{
  "d_expert": 32,
  "moe_layers": [1, 3, 5, 7, 9],
  "balance_loss": 0.0122,
  "balance_bias": false,
  "norm_eps": 1e-05,
  "tie_embeddings": false,
  "seq_len": 1024,
  "steps": 6034
}
Below are experts of layer 5 (counted from 0) of a mixture-of-experts language model. Rows are named router (the router's row for the expert), gate (a neuron's input weights, with its number), up (a neuron's input weights, with its number) and show model dimensions 0-111. Each number is 128 + 24 x the weight over its row's rms, rounded and kept within 0 to 255. Numbers have three digits each.
After each expert's rows: a language model's description of what the expert responds to. This comes from a sample of Wikipedia text that the model never trained on.

# expert 37
router:123136116093127139113144136147089113144140116127100115139094128131135133146097078155145080085148139087125081133133112126123113127133195123135118120103079113109146080068126128099111126171138066136133114094116134127138118166148108139109109132128121115143173131171130079136140127138095140098132091152093120114094109157157134107128169142112
gate0:145111099103140152155090184136109103146156127146116116131097127141135141117144065130106085117127116121148146123153085154148125098096123104159078106090172143122150059143112124123094130167113118161107147101180116119168117158165135140108088133139152104123104118136121125092116140140111105109146123099135108159145167135113095118122131122184
up0:167135102101144155125110099122137095155144152143090106100134115126137114119129117181147130081148125168107108134153086135168101152105181122147116167096142135133119089162095117107134121119086133156102169104125154162177143147096147127114089126108155127113092150080089117072091153144116117113161133096127136159141112159131103122125146136112
gate1:107102111149133127135142133114127129153102125139155115091125169189098109132134086138136098140142113121162133084149126106089106095121139121150119117123087131107149182061108179141143090168097111149127141107119122164112119137169100108170148149134153152119153137149127159142175128169095119091129140117117128132121150101131077108132155177113
up1:156133122167122118146131156108121114155141135149153109117114173140117139108134080150127099117140074110151122098140140130135123109105174108166160109129093128108135184020073155142142101175112158138085165100139105158136118147161093128174111130158142124153138125155111139137184126126102111119121131118139111142115112111138100111111141156151
gate2:093106140128160146154134133121099142186130117140084112110087128163132154142033133166119129118128117141113123080126101109120133135159169130120168148111111122146107103059175149126102103130154164163172141121114176128148142114151155149113121107108118101140123118129125127168130134092132149154099118129084151122100103150132163150131124114130
up2:078120118146117168141149117130111106170149126138086127112093157141130085113076105187119086155183132112158127099183112150097111128160135105088132124121117073181138081136129120148103103113102164100136157152127101112124102126129148128097129125123169113146177111112115148171146100129117137140116114134114169100119136131110106120134104115109
gate3:145135137144087106129139159133120138145134152154132156078154080125141162145157130168107152111079100115163101110133118113077095123127134167119130137142103137127149124112149160155140136132113099088126136150132139168182123158134108130132130157113093077117130117166128119153194112176189170117114119137098143082110094120123126137165129137109
up3:155132117123147161149149168115121134139167112121149128124132151081136097136107166124195101142170135158143103139088138142168134123091139161131111128149118112119130120126109132115080126111161151122134157104128103144143136084164139183130146123080080154115120129103108137111114093089094087100139141139149123154154152149126147096116130102153
gate4:119148144084133109088127142134124094151143154192132146077167108166160094128109129138147154153091152118142077125102123106110112111166135112116144130162080108172144089147104131127173142146091124121116142121144100124142131133141077177136087151170149173139132147117120089159127123199115146145136090132097124128161111127171120124148167080096
up4:130145109102171118124111170134130093162119162170100137121099090155154106144099125163114138124113147142152091148134139096121107118153123158123172124142141087152122120135107157106143098138117130099125178090154134120134178118107151117134127161151157181128151135099101108119172126165125137120125131100135154119141107161185134106115196115089
gate5:156120134166128147110100142152146116135103166165124203137124149118098120159112178202162162103163125110150111132130110147142159106087152142103096105122102135112151117113047144138131123117146136106156078122165136136125106093121068134154144140128121129167127143122139107118115137088142126133123152098088145163095144117108132126125144107162
up5:145107162159102130155069126132106117114116162164134148120145137094097142153168122114141146106116110147125148112145122158110117116137158134105141120128148148127156190091104105091095117117120109138147131132114096096134157101135083121164144153090134135142139129130110104123139146095127119103127106099111140099136183102118116102150140101190
gate6:154094137116090136113138139142114122160110125146173115162140121108063143128080117129150129125120164126127090090183119139166098085119162113110118114143116131166103109130095080161141114138160124165110110102108107132130132172144123168131112119191130126142117095124150107120163141137108120150114154120110154133130121157113100143137124161127
up6:127121128131072128137137098123135097086130104158136176174148090099113143126119155120158167111153132109156117117095148126158129078111165109129092098131120123165066111116143180101130129093139136122117101125129130127153138171099151159155107137164096135145116132127121110119098119134156139164148180130115142152146172137096171106144129147127
gate7:105130080159153111188115128192090140163168106138156100137163098154180148151092173147101096105161102141109137144093116126149109136138104097113143098118114100154114120124154119098117119135116106163155148143165137116177110090094142064133131101125163109126152093153138123116139152097091117124115119151110117137132140126100120158089162089119
up7:140145120147129116121108158152160125087144134131174121130165103146170164127139128125154118149140101085126123162129108132088149141109112093090163098140154126147156130148141101112163128123149109118108144123153123110100119104106146160134117121141139099122144150069117143137141108128141067124152132131094099152061142142105106137115174093130
gate8:166145153118150100130078092177103141127114125156122110150114111128164146096082109119097090082091151110108107152101157180148170167117107156119172144128160151121127129104114167109152105126148090142109110116153122159126158138138123122122129137121109124155148134114128111084134108126137100130121152116176116110132152169091133123117153102130
up8:133118141116128096166116073129107130089141115158136117165166110140105150150139099165109111106114126116138121150110111191100105114151135115143151126128119124128147111156180172115120133113156123107157095142134109091131163125155134121138097108139100120149120127099132103092122121105128094114111118168171126139151160142089136107153112138150
Description: Name parts, numerals. Second parts of place names like Angeles, York, common name words like John, Black, Rock, and small numbers in lists.

# expert 23
router:124110123102136089082125089156111129168094151122106116150106120106154154124142087152146106119126112139152065165114163141118101129092130151155110117103113127136147153145178124177107112117137135116174072113162110143139110166120123128109105061147159115149140135099129137142138158131115150096119110176128118093109129158152141106124138170125
gate0:151145161169136113108157056107115129147140157110143125109132145140160110151147128147109116139142120092122125160193132182136156151151108150147131084104105127145115129166124156128139163093116125152142098162095113113134145111154123120124119096125168128169116118133152145117112140104157112097163125134123119116126109105157093179127174146119
up0:178118145164147139151101088127109134162137116137138130069134126149136093120108131143145159131137101105117098128133106209118140133139093100147124128128098107160103125137136105105107157115127123108166135174134149147129123094126153143124114113135120188146159162150150134158128128160158122088133102143121121133159115161153098157147115151133
gate1:111135145087077157134116093146136104165112127159145093156106140077125158143141096144142124153077111152125117109123120118140098140111120126162142112144078131126140137086156156147115156121129089176150147107111085118150115135111140132127058088144129143130100130150096088100127144133116138131130101118126137119144183176154131117142077121144
up1:149136113097151137133105096148118147166090128162117109121114135105153141131130146130123135115095149144113144133112137112130124140143109141146162104158088137107125115103130184152123142122163132168156146143095096120135131176133161128105075137105129146145097130120099125131113136150086129144123090104136122100124139186156119121104082130154
gate2:154138153090158118157137145106108127126160121110134130078111114127135141156120172157099085126110114105142110120129082131175114121145118147120148152113152135110128133135150088132089140152128115157139127094138129128121131112161132112148095141110131095149098132155123145126153161104134119156114095135127141140065112100107100154132172122161
up2:085123158107115146147135099106115122144096126123134134155168146121158118133155152099109147076162103107129129117164112135166154120148111143122117161153131148131112121117160155131138112126123166126106131138162100160133140167175146133147089095155134111072108124143141103143132174131118194129102097123091162126120110085149178109138139122130
gate3:092140119109120147093179139097148124133081138109122109152161122081159112110172089156104119143105137142127102130151169101124115145102133090116110135157102143139117105159116184155132116135131115149142145190127145165094139153117104125150111157125148125146081135095162135098120137120118160103095127142143121123116121163127152143121149121105
up3:125130116106102144101143127131180126090091123097122137129147154096152145127153062148134114099136134117136146132177099115155116132080107113124152146124146153150149117149169186116130127112099116196137152140098149107079110141135096103140075148115129156131141113111168161148096122122161147117132108119119178121121132121138158110124160125101
gate4:092111140080079117134101128134104134184072130090151137118132164142119150124129114094158117124109109134129156124142107154137071150103139143145087146144125132121130118125137155147142129111162140110138101091144115154173138107154132143094120158141132101127150111130133098145134150086153194134100140121108130110147197131150131100129186166112
up4:107125165115144125102177135121125139162107123104124101125139116172083125115175108105159094138140154114135162116114101111166132118117145170171098166144094099124142131153154169124148141113105121110160121101133105114158121107155129125108120114139110130125096090089119111125101131112163187137130157140154129110129144167153140131136121138107
gate5:151136139177148103142101155137185141111126146098153115151137124122177161096137128162149091105128094169092175141134106097148134147111135087167111147129126150145123106125138122113120125099130109129139132118163114139151089116111114090126122120115113065125112121148135149167126134150100184095105126129120140113074142143155136139124100102131
up5:184142134094149129131043140121126096141093121142111152157117098101125146133128149156142140123128107153131088124091147097148112142132098109130108087158165131131133100086130159162160125135136070114131120131146167112124134166123113111111165182122102103156101135147151108124138143113118135133122144092106122143133069085129147107140167120117
gate6:102164122119155114104129117140156138128157092106121103127127129119158153115151138103141128143159091136106091168129176123067140158117129108149121114091151122159122157132121108133142095144144129164116188086117130148107106129147121134078133115122150117145144133154148131156116112103146145116115138156121123203121150121120145136071126131115
up6:146156125128145129082142113128141134129133101086107133110151114093138145128095103130128111151137116140092097149127186161085135122098133107147156104106146165140178117139074081137157080126098159167134187115102116109138120130138128114071127078104116110166131148154137119126107122124137143129082165177126161181148154127101135114077114139150
gate7:080127104135147138097167096141085115093142141149113094153126164125112157124121116119150100162139090106124098140115102139117139177134136088183108162115112120131151143138091133138130100106147119151181150126097111097154130074121103114117090098101095112127122147139170098140105140162123086068117112144129123181148103105125095093100132160115
up7:137154137151136114124140112095134108156145106151118117153122138105150172149187099106109166121127095164113134152075117082107125178108090109148175159159117138129113108144139172121132135109161116178146154110092114089121137085113097106097105139131111120117110111155154097139137147157124162103126111135162137146149173124145135179123138104138
gate8:133099109109115159089139139111141118166113128122113140117113106147127140133143115128125104118113167122177128138114163162125114085130186128161081110130150089149125144137170132139111128118087099099166107125123122135126112200128146110070101181114134148140139141113134102118090122119126113100082165135069103125087125157134169146133107131121
up8:106134115137129155111118130147127119134152164161101143117103147124135132089124098122140137099135129128137144132140154130073132133119123082150104109106151150148127124119169112176134123144136126150127134109099126129133098189135115086118107158108116147141128151108145097118121131102113099098102170139088076172129095166123137115114097151142
Description: Definite article. The word the or The after prepositions like of, in, to, especially in proper names such as Order of the Golden Eagle.

# expert 17
router:099078131134147105104124111114154141119124149132104078142128109102160113152143132167135135096129089141119147101103087156135102118132143139134132105098128100122133116083134166200121134125123084067103113123164148099108125100142113142078131130121139096163143101167125110124149183121111137115095113208128116134123123133146129135139122153123
gate0:135105090134146123115115180116122132134116120136132078138167122122106135122108114156125094080102112117125119114100152110159145067128139120131157104160126128119147146139119145142109087078076142154131121122131134138097150137130145115136131105148152107153082093144128125086173143114124156085117139148079130141114117121156138167164120133153
up0:099165161117133142104155141148158135132148167105139145102133150114163185129135137149128105180115166109129125152157140104094119124139129124119107162098116124163118086146122098144176145147182136174152112145123098109141112132110122164138099162101103116119172136092132096155117126107097104165141133119123138106091094128090114120105124097135
gate1:082102110104108135129149083153081149156107151129142107122149099120137087135150154105137057127116119122063136105137122141132121130099089059130075099115125115143095072142152159148142143177132126112122113151091130103109156148113148154109141119130129131167109156122155105119119126101124125115107173120120153163102160138129102083146151138143
up1:138112113130111095109107131130099161140135167138150109127144123135186109135157126157124070078127144117096148087134112128124127145089144116163158127144167150150099120111147170125114158156081116127118169091111164095130145109100131120135137108146145154144125150135182114102113133146083101121125154110110146183096125152131111115167108100103
gate2:082122138101145159114120135106129098118130148126109095110106099141120104139119078139116136100132127101158119151173095127104075138094122106118165124132126141083153136126105144145095141134157139132122107112093138118118124141145133151160179154073138114125121079179148130143135197132119093132120116146127101157125145127121134160086073129139
up2:156150124132159125093122119129084107107157132174128142099147129140091128139125137139127114127106105124129090132066106091144136164095157129108188129098139106108137117139155097125094092135133149139142149132113154122094132143170122123135093109151084157166155135139108136151133113140145149119158092148108108169107146091107102108104142113109
gate3:147133139149114102076123118142159114111159122132132142121123128147113151125124125147121132103132111161141147092110094166128116102146102094110118106136135119132111146099139183174162141154123114091101107097129122116131109117130125109131163174109152140136111115141120088102166089165113126096146114140125168119095139156141074154114121102113
up3:114159149149091132110116157115152141136114152155141151110103163162110155139138123112088104126121101137149172112106100129130134112104098135097117102172154114093152158112135125128167099135129103094154154144122144098154131144148102144132113144122099085161139133124137116166124097181121114063154130120117132125134120085123149119124122095112
gate4:077075132099157132098108114120122156142128112121126083125108115173180140154157153136179118102144126122103151106096096092089127170155129171122112128137133119122112139102105176129114136104125128135084138113132133080136150133153151123110157124129144085174113144124128132147095132102147107132101128173108118111170133102133157119126093151158
up4:092134155108126120098097122140108174130166142114145086139117179142149122142114133152095121145130148106097148137096113090121128109140135127107141091114140148069127123141137131145100125107139120161149107140152150120116127177180093100152123130100109085168151149099146151171141135094148162168127106137090121103132108099125135141126129136103
gate5:101153147112153117113129102113121145134119181104108134165158157138151099088135141173138134145111115153164166087134134126103133085123106111129136137060101104110132121111120132151090091127117139107168116093149160124090136099101142151149110137159141124139151116129122092144112174160138115128136073141118144145144168121084115116108153096096
up5:164165104097138094110136130166140137166099124129100171159142160143136104127153145141098104133147103154140141117125108095082162130071152149107109133127138117102158069168152146114121131108152096160155137168111131095109121125085159136169140112158122130159125082114112140156135077143092112123125156134135150162129135122105134129159061117108
gate6:150089147130106145126139114135135157188090094133112112118108085157143098167119127152115167149127148089129120127106111087117120133148134154118148134093105103147109152129143116138128160141150122094113130155153088059151109114140141163098156110130109137130098078113094147142127102131120128134115173180118163135136127140077155162139165148162
up6:104154123132087140105095115122140101101115126138166135104095075128092128161099136120114128131124144139112148097094075151146120122098089095203102127097118155132118131144151102174115123176145157122146121105123135082138129120094154116090171099115110122172124113114136135149089171102090122130142162146130092143086126132142151176151135133127
gate7:098129143133142128151103158119133131097131164130123144162168141114178126146147151124125136145180121110110146095120141132093120135156128101141120161111120104154139140130121108151106113118125151118099104185144115159123112080098136142152161165100150122137101104172125076162108147101120162102128107132143147158135153142168105107138138125156
up7:138158076126148119125129114120154099102105149126090129142147142108134134103149127151146140094133157130152128102189127144098121102117135153104116134125183083126132102164133136152106111122144162116063113133104103168106149110102139093113137115157161119111085107120106160093134132129134113114107137106149077165129105180172135127108141131145
gate8:142064154123098108151108124113149164114170103169103143126109140120159119129135128148123117142137110117160176140116118105119161101113143144117142120117093109105151121117140092119126172087088117094089164134186133109145073154126135148122147123159166118149123131086188152091147091119139183098129134152130103153128100106139109097158095085156
up8:099100127107137097109162124142136145154153153126108177141121140165137153150105130149136151136125099096147133141114095116129128135133108117098118115137171134074157083123122128147176127099174151100104110098145108119111142104114146150117128129155121111127116102086171141141174154110087104129134129110141098107109169118125091162108143136138
Description: Verb stem pieces. Mid-word verb stem pieces before suffixes like -ed, -ing, -ion, as in distracted, collections, evaded, functions, act, stud.

# expert 53
router:129138084136134105086137128117158122127143166126126109155090133126176112152143122134116107097164162133155102115102137100134137104136151136091116099110157155126095136119142140135106131110163115115157096062146148145138120130147107118119118086126158122135154100135142138112146132080093121118097134165142133097067120169149166112099148121085
gate0:125124088098092132097120165136152141183090129126120146102127128136185114128101154126104150168155121138133113150095140151125160123109136116147142115125089144095090131115116161142154118131144137157118130131112129130180140118126083160146155088151104109125153112170113109087130124114111141134130176149150122079091144092169096127132135165144
up0:188118116135091133103152138136138138173153147111118170145085152095162127099155116125123117154121159141104073157078109162127151111130137124094155129121118147101097151123120148136129114151153136113107086106089146127174152107132137149163107110161126118125147115159126113121135145098106134135145113112142131114112126093120068095100147178106
gate1:109133086130135133086178128130141113138134148077096114138104119113148100138115137141107150106149178130130129100135111131134126106148136130089118110096191099077146119140164138143142137155133107123089140067102166129116125136149121136150140121115139115145138142134155139077132123125154130108146146123130108054103166174100144101130186125102
up1:134140102116148126096131114128140136146128135086140123137147122124107100131124104135135162110139177143131124109137132138121149136137132129101133096134172142097106128161169124157144140143083141121105143080101177079113134107142136128164117111101178104122147135124176140107098157142106145159104110172121120088073148145130149115139160128090
gate2:128083108144108134101101142115118159099103090127156155133148166095119160155126137163138139110132101112111114182174147151142103128153085137114156141115140146127088118163153138154149090105194159150176081099153142166142135112127146122100112138141080139100186152107145168120155172128111103131103100128099151185122148134130136115136174119147
up2:098080160120116113093107088106106122142166079113154133118127129183120143093137138127144183131139155115150111177083107153102139172116091178062125147135154104120092138121158156102127092132095132142148086125127096141182151146182135104115127093131154129091158140129119128105133115138133167082137088141135091118138156094146144138159138130132
gate3:125127107122109129140108095127116096159088147102145119156162086133148114123146147115124146143119109119138130173142151143096165125108130150109121032164108096098099115113169152102197152123101135078147134187132143169135155108152123120105158110147132091180124107119124121131112126103146187139108111141165096104136138160152144141123162177161
up3:158134107114140079161115133130141144129117124170127120114115122099155147137140125176141104107132121090158166151160092145120172124107131122132151085140127098145067139123192145125154119105125145125145112097152075107158093123106152140152139140129104107130124109075096133111143152141130132102146129132094136162092078182153142147123122129157
gate4:121093118129119102143156126167144131163133150153124145157141139103186092153097133116105126166124166119169121130103114055150116066147155119148110093145140110108077121151062122148143148155136135107136116138142145121113104118138114116146133149114138142135117139137156108118107162103134133178110111113177107107103127171173169101128155124153
up4:142137146154126156163133110161141157139110130128150143124161140121087162109052087167093166090155175150147080062115103152106123133128157099145121098132118117130149094138107101064119157162090139107145155144164133128101129117131093124163172132134147103129107119136118132132150110099113144150097098149152076103158123123136155136110119133146
gate5:131091080122131081165124154111112123164156169130109178142105183124117065180101122166097102077113170108169136149104125110125160109122158144120142135149138129116151100156108101118133126149164119121139127129118097144138162151119118115160132087134190113143074128110136146094131132108157111137123142137121106130082115155123147126131144157109
up5:140133180105157143146145089180163139141136133145137155116157139106129125102159123100178157127111103137102110126163122134138117128111129121129149129112132130114124101130086144173089168106075170121085082149130100119076103169133134114147104151125137105138134139127127139120098162126148120126130098121098107179119113149128149159159119142104
gate6:144094154085128101132102147094142155156154129156089080146097108152135116106117157146101100122137127100095091136135106090115141129132142118163148115164102114104137153101149165132151088122154143100148117099152098088113119193116186121097116148085107093124142116127108098127149075161136105137181131136153139137123101118167159123135167156135
up6:116146118131148112131128143121141135131136102153133135118113161161124096136147168137140084086113108119077145140129121142104087148136104128139147083100134140090075102150109125142148102107137145141107109104146145134100120166175096161074103148097157115159108110142115123169144085104086157104161139130150102203133186133130142138173091139165
gate7:124131101134115105113134117101092119098132078140142147112091078094129115106117149076142145118119161081110110115095105161104121105152122115083108126136123125143164146092145111148099131118142139134136144110159121072152117164145157122143132103107116131132168141120139134128151114140099131151145127156161130117100165088111161109118083124175
up7:120108121105155133142162127099099155131115111109130103137081098098136131098141100117089153067149152120112152087122113105079100142105111137110108153151125135137141118103135115135136142144147155168176126122170185100151132142132120115150120138128145108140179165125150129156130106107108109117126121170131118081101130102106163100135112119117
gate8:122115120141098115086147163106163082152128148125144126142093108130136155149160135123097135099116129129157190126119095155120165090154139123141120053148173122132135163121106100170128120123122105113152170109098168140107136103141109150104098117090121136151134146120108127135150148097169136158141139117172104116121166137130105135101112139137
up8:094142144125106128080179135131141076143137176115146137160089115125127155136180136137125152098143125159127147120145115157132145145137140147118096095131179138116120152128081075147167116099098102079156125099091125138119104134131123114109123133132089126143144148115144153107164120086155131120147146130183121136125153115143102082126122138110
Description: Title words. Capitalized words inside titles of songs, films, books and streets, such as There's No Time, In God's Country, Street, Road.

# expert 50
router:165126123138128106135117094072141107153071160136108127141119136118129151123121128136115125080153132115135095131119139122088141144109162118120077105098140133127151130100145178120083122126108110116151124099147115147145137112142101142107115104111136121134176139184171102181114151131077151089137151134128091096148171149136145115143105123121
gate0:124168105121152143154106100120104122164128120147126129110166118083108125104108111134106144100106110121079122160136114128110083144117147138105146115143085126142190131151109124140108154148137160130132147157147140121092112081126125096154132111161164085124188167126150128133167123155111105127106130113166087067131160109116117106135131112081
up0:120127176137135133137139114158158154133094133102152123128132154149180142131152097089144103151127119125141125140152133168103086115193079112102154121128136097111108167158134114116093139170126099116136100095093148113123149123174118116129122147110152142149124127133122130172082117141129117115115103140122134143157127114130145127130140153142
gate1:119112143134107135096098115115111137121148122126152081175096161123107158115140121134179121090131147100114172137130081144143082162136116091141089150118134161156151132130109141104113130156082135123086110152161121150132145103134160115127104161096113089128154123112195133145121127116108174128139126134100076107115142136127160121097157107136
up1:137146127113095108148132153126128119113142160126112135181109144106154125083130144087139097157113160093145160135152139127124123130066110099146100146092135142099129137161141124111120148167123119143132150159157111175143076144091112104101123154114146134140109146085168159129118108151126190087130154120168101095114121136139138142148140147135
gate2:113124133088135132112116127140166105137119081147109126122154136154168145117135126104147115154119118132080156131099166101100121130145115134139130066119135081070134133049093141144125138144123128141113111100124162116170146090131099113147095112120131141147149156137147108171156132104106150170122154116164095105166134138121131141107106135132
up2:110122160075119122127105099149168093119128132121131112130152117133160138107135119083143138185097105087123137105105144134111114155163102131133126101124155142126099117101142125162128125097096095143069084142146167125144135156137098142096087111116179119170113144151127109155163131120092160152091161151153139122090118141205144142149085180132
gate3:151132115131117111128137122127143137155131144132135126123121131097150122158124117186123141150131144124154123144172096148104145085130099116098151121121173129143146099104151097147068109134143115137112091131159130125082126120115137123127129126089164087120100166152139121108157135127087115177121113127083176167132129092109115152163123112163
up3:137132141142101124120137095089122139128081154124104151124152192141149134103105114097103144121136135177136141141159132134079109118129097134106151115138179146139103167093137100146125139101191057129157126135092132131109140119115117150145117092133131105110122144113116113169111126164079175119129114134116132087155124111124103110155120157167
gate4:184179120124106122110118140095131118116136131115143138106110171122128135173137125181167124120118161151147142118130072109098160093085109115111127137125153151125124067133116136153105167149125146108098124117126076098131113111145130116150128107084102123154159120109137140132146163119124147152191125121121144132151114137086120132141170121120
up4:167164118102082134115156103095129139152129144136134117150099149116157125142136100166144109080129106108147154104124118096152115093092132126138113152146122070113111105117161130144138150138210122128117149138130094092104127150122161134128131117106112147147138165096151121140153130105112149120137140122120126105128131123140112137110157115113
gate5:139149102149145080114094110126151131159153126145126151136135131097166106131123172148102118132116087138173164129107133157132149151117122103101140106120128167139092113137108086111138130076136133103138132083117135178169129129162114088141122166103128147149130091149099112120116168143107133123129135094129111102168124130132063133131136095171
up5:086120154099128114117107119131082129138129097112139135137117151158089105105131066122095137114100169138118114156143150124162120082168120134137128098134121087131126154113135147138137148162111153148138115150104142122148125104162142158147097152149129143113151150109109113157154159124120137062141124140134109102093129111134073135124153164114
gate6:093119158114179100082112135106107094153139142167138150117129137109126141151123114124161105117155157147114131103138113114080133118075161118103135108107159116132149141147109126123092125078080162113148127105093122158120121132136124102118132127123104113184119110184132138149109166139109106083100130106130136072099134114129133099143064102146
up6:154095147146092135107142115159158182116155145140133128163134113125139124137115119091134138134113147161140151141158093182135124163153090135125117103145121161147120107133143092171158102132139117141117099132176145120123152101125113141133147106125122142104137143138172144147126069147115115141142134119128110132136106104155137150139126164077
gate7:101144130119080133114130144119126149107108135110136127102086171181107166173093099153104097100116116105151149105102149121124148131121155165142108139125132099131165106128137128117078154106138138120165125127140155145109140154139141140092128124144117102150110114094164118181120081179128112117153122143099090109137190127143161103109174147100
up7:155113110148082099111129120159146159119142127113095113155091178119114101143119120124097116130116129065146165109153144121145142137132171160118132152095091130123141137132085151104108127102139121137179147133128114139150130116108144124113116092127112145119127094107173114136114083159106097120143154128122123136127158160178099111153164143113
gate8:135130141154140157136119150117156112185126092158158108114125123100117134130087144145120128138174122113137156123161107145137148182131115102074098080083144152169084107138139114131121115153121143152137116148142102145111158118149116115112154203116100147146148123079162113177083102118148124119138086139142132113091153146139144095111145110140
up8:128117131205100118120133132158139125141145149110160095125093162132097119151109106144102123132153131129132151092165140115132118127136152136102119114104138124106138145112127152124178115145148105160137108082151129089117163105132113085124135164140087138122135186106157103128144113134101122156157104172093069151121145110156135117101135147112
Description: Verb inflection endings. Endings like -ing and -ed that complete a verb stem mid-sentence, such as construct-ing, call-ing, implement-ed, plus common verbs like took and made.

# expert 60
router:132146112131131132085105083134142123182114120148119089187085133139137127116126149155149081100141126157127141115124114147138098100143141130086101110139091152149143118113157129125129152073125073141118073100129146116175114142141107135104138127151111083166175103137110131136093124116095155055065080163111133106112158132140134127145134150146
gate0:111116128147121139113152111137143123119195156111155116139096147127140082067105114096106145140142120147119105133126132119156164115114134173133083146141067181130158131130144115153126116152089113131156108120168080132165079111081122172124103126133131132141131146165132153129110141197110150101122139145143158119108135139108120091108100132156
up0:095123132130121165123106149136143113110139112117137115139147113126069114079117156134172121120183158076140152119139122128096152129139137112115112155099137138105109094141126150128161124119099127172191100172144116116096141094149139125127122126131122124159153160139138105165101128152142142086154109125131133135117122151109170123116134152155
gate1:115105134117163106134114111173138151173130136156097120129125157127190105141099149156138124090125111137141162102122106124090165153150143116139113103146101163168109135100104137157120088123111126082130145145113119103194126076150094137120117190124081089130111117146092135156170158130133142157088114131110138136108103175155095115153107114145
up1:122115107160164163167137126125098135086116143090129170145140151135087142137124090149099140146125160150139106093179155118129141109131140147135179151114125097107140107120131104110128117087126101095120148125145121131075119142102123128152083102124106151126118139110141155128148127150143128081137146119125115146087138083092144088114096146107
gate2:139160112106130146164158144116120121181070106150120096134081145092104095096124106117157132086161145143088159134108119171117138154123135099122122161136157127130131113098114151095102162102146082124091132083126099109137134129097103149137148116135128167130126152082132149138162121114129119137090135176140139117115130173118160133124103109109
up2:110156119157167097136124161142168152128124140143177137117115097076158182120124146129157106097181113125137115098140121152142114093126142126138138134081149106138130096150118101118153141095121146140129113115099125106106138147113093094098138116131124127118133111158125110133115143168168138180132068127073132146159152159173133138160132124128
gate3:124103131115138129141171145145108105093130118114132118146124122134068121134090136120152130140116118163132138088194114155102075153147091114101110147056072132138153147125141093099107144143126138096127157126133106142144126121142157148116129139127127128107123135118178139120130149117078122099108110185165139118153151099076122122158107147113
up3:094130148081135160104157136141152133124155148124106153127132142107132153125126121162124108129133147135131141113214146149131139103095170118108164131111091124128099093124159150148111110114061112155149120108144155129149163153112118117099089055160136131088119131139146070114114125127126141109132150128122133137145131125170133136114070131106
gate4:120128092142112129114131131141142108170145120134116110181131130141139119141199121129138137076184125121091111097160147098074120102156160098139125128110128187169156110130139105095151131100133133211130062098100124123138135136136148117124135135135131131145133153139137137167139082120132187111134114102134170146095145143112119108128125133111
up4:184151139142160156141099127138149142125135125156122185158135126099149161132135081184130129109107120172116141118148099101088132152141134120126152102148120178122154123120164150114131146082100156127158108129160079123168146111167136101090101138137108135125127095092128147134134120078116119115113141135151128147122136148126110139111082117132
gate5:157152139142096148135128143143142123134114156081172118085130146120152107137070156098122158109115167137131145130128104152101160080141147176124098104118153134102105134113170141123124138134119119111114126126127155082132108148115073124112111156135147085156152165150113153155158087107147125070128057119090098167126143137136113150127109149119
up5:140185162150086111096123158129152142147110159105151094118101135117139131152114139133151155091144176159075128146130135143127118112106137139119137134129145151109122124117145140124096144119121114132062123100089150060121143119100119099142120125156177085125162140118167113152113146121155133126148080090090085131139145119131113136104151137111
gate6:141126139100112129145113115120115141127179113132127128088142148092123123130092138190134161136095126179122129126119127085154106080159083142091102130126133093136087091111132106157128104141169129136122133108168102115143125122134083114092133149104115150123109152095141147125159132138146129062129164118130113138161117118190129136123154171131
up6:145147154090104156107132168168137119167122132136119144088104130107157130140092135121109126142118109133083159130140128145142151109105133110074102128105076185163123126118147110146087126130091153133118066087104119120162130162140133111135128150127141127130127155136127122134120140080179105101121122119120174084112138125165100166137162094103
gate7:104102081137113111175113117163127172142096121099135091113119168073134117095149118173106085128127117123132109113103098115149118117106079163124100098129150094145132144159112135088174133162141109136176145137114127125134121152125094107116141158111093172112125147147153102151192133142158144083099101128141155118134166135136097086142105165128
up7:104115152131089157113114177091159147177102144131109113102095093105177092154126119113149159132147114085113123106130151176149116139107130111107107156128079093129103137110136151096088119090134095106126164155161146147132093126140146162124135128122141205120101099082139125142140136086152108141138148102101140096117180127175159141095122141143
gate8:161092161140108148121140112095120117135136111130124104185144143119115118130118089114154143080174139142166119179147129115113119082163133122104111100133121148147131116121124165120130143134132123152106103083097122127102130151140129136101136113155078095144138140116143154091155086124126189074120121123078115118122096130095144121093157117141
up8:104146123181106137187121123116164129141143095075148170142095126150082108117127111128130123136120137137135151141111161114149082121120128129146134150155126143111127132145109106119109134080109137070158104138121192157148083163143146147110102187192167108153119118116158151128104132142141175130119116083110136117123134131162175140134079146151
Description: Punctuation and symbols. Hyphens, dashes, slashes, quotes, brackets, plus signs and underscores, often in units and compounds, such as km/h, 4 km-long, round-arched.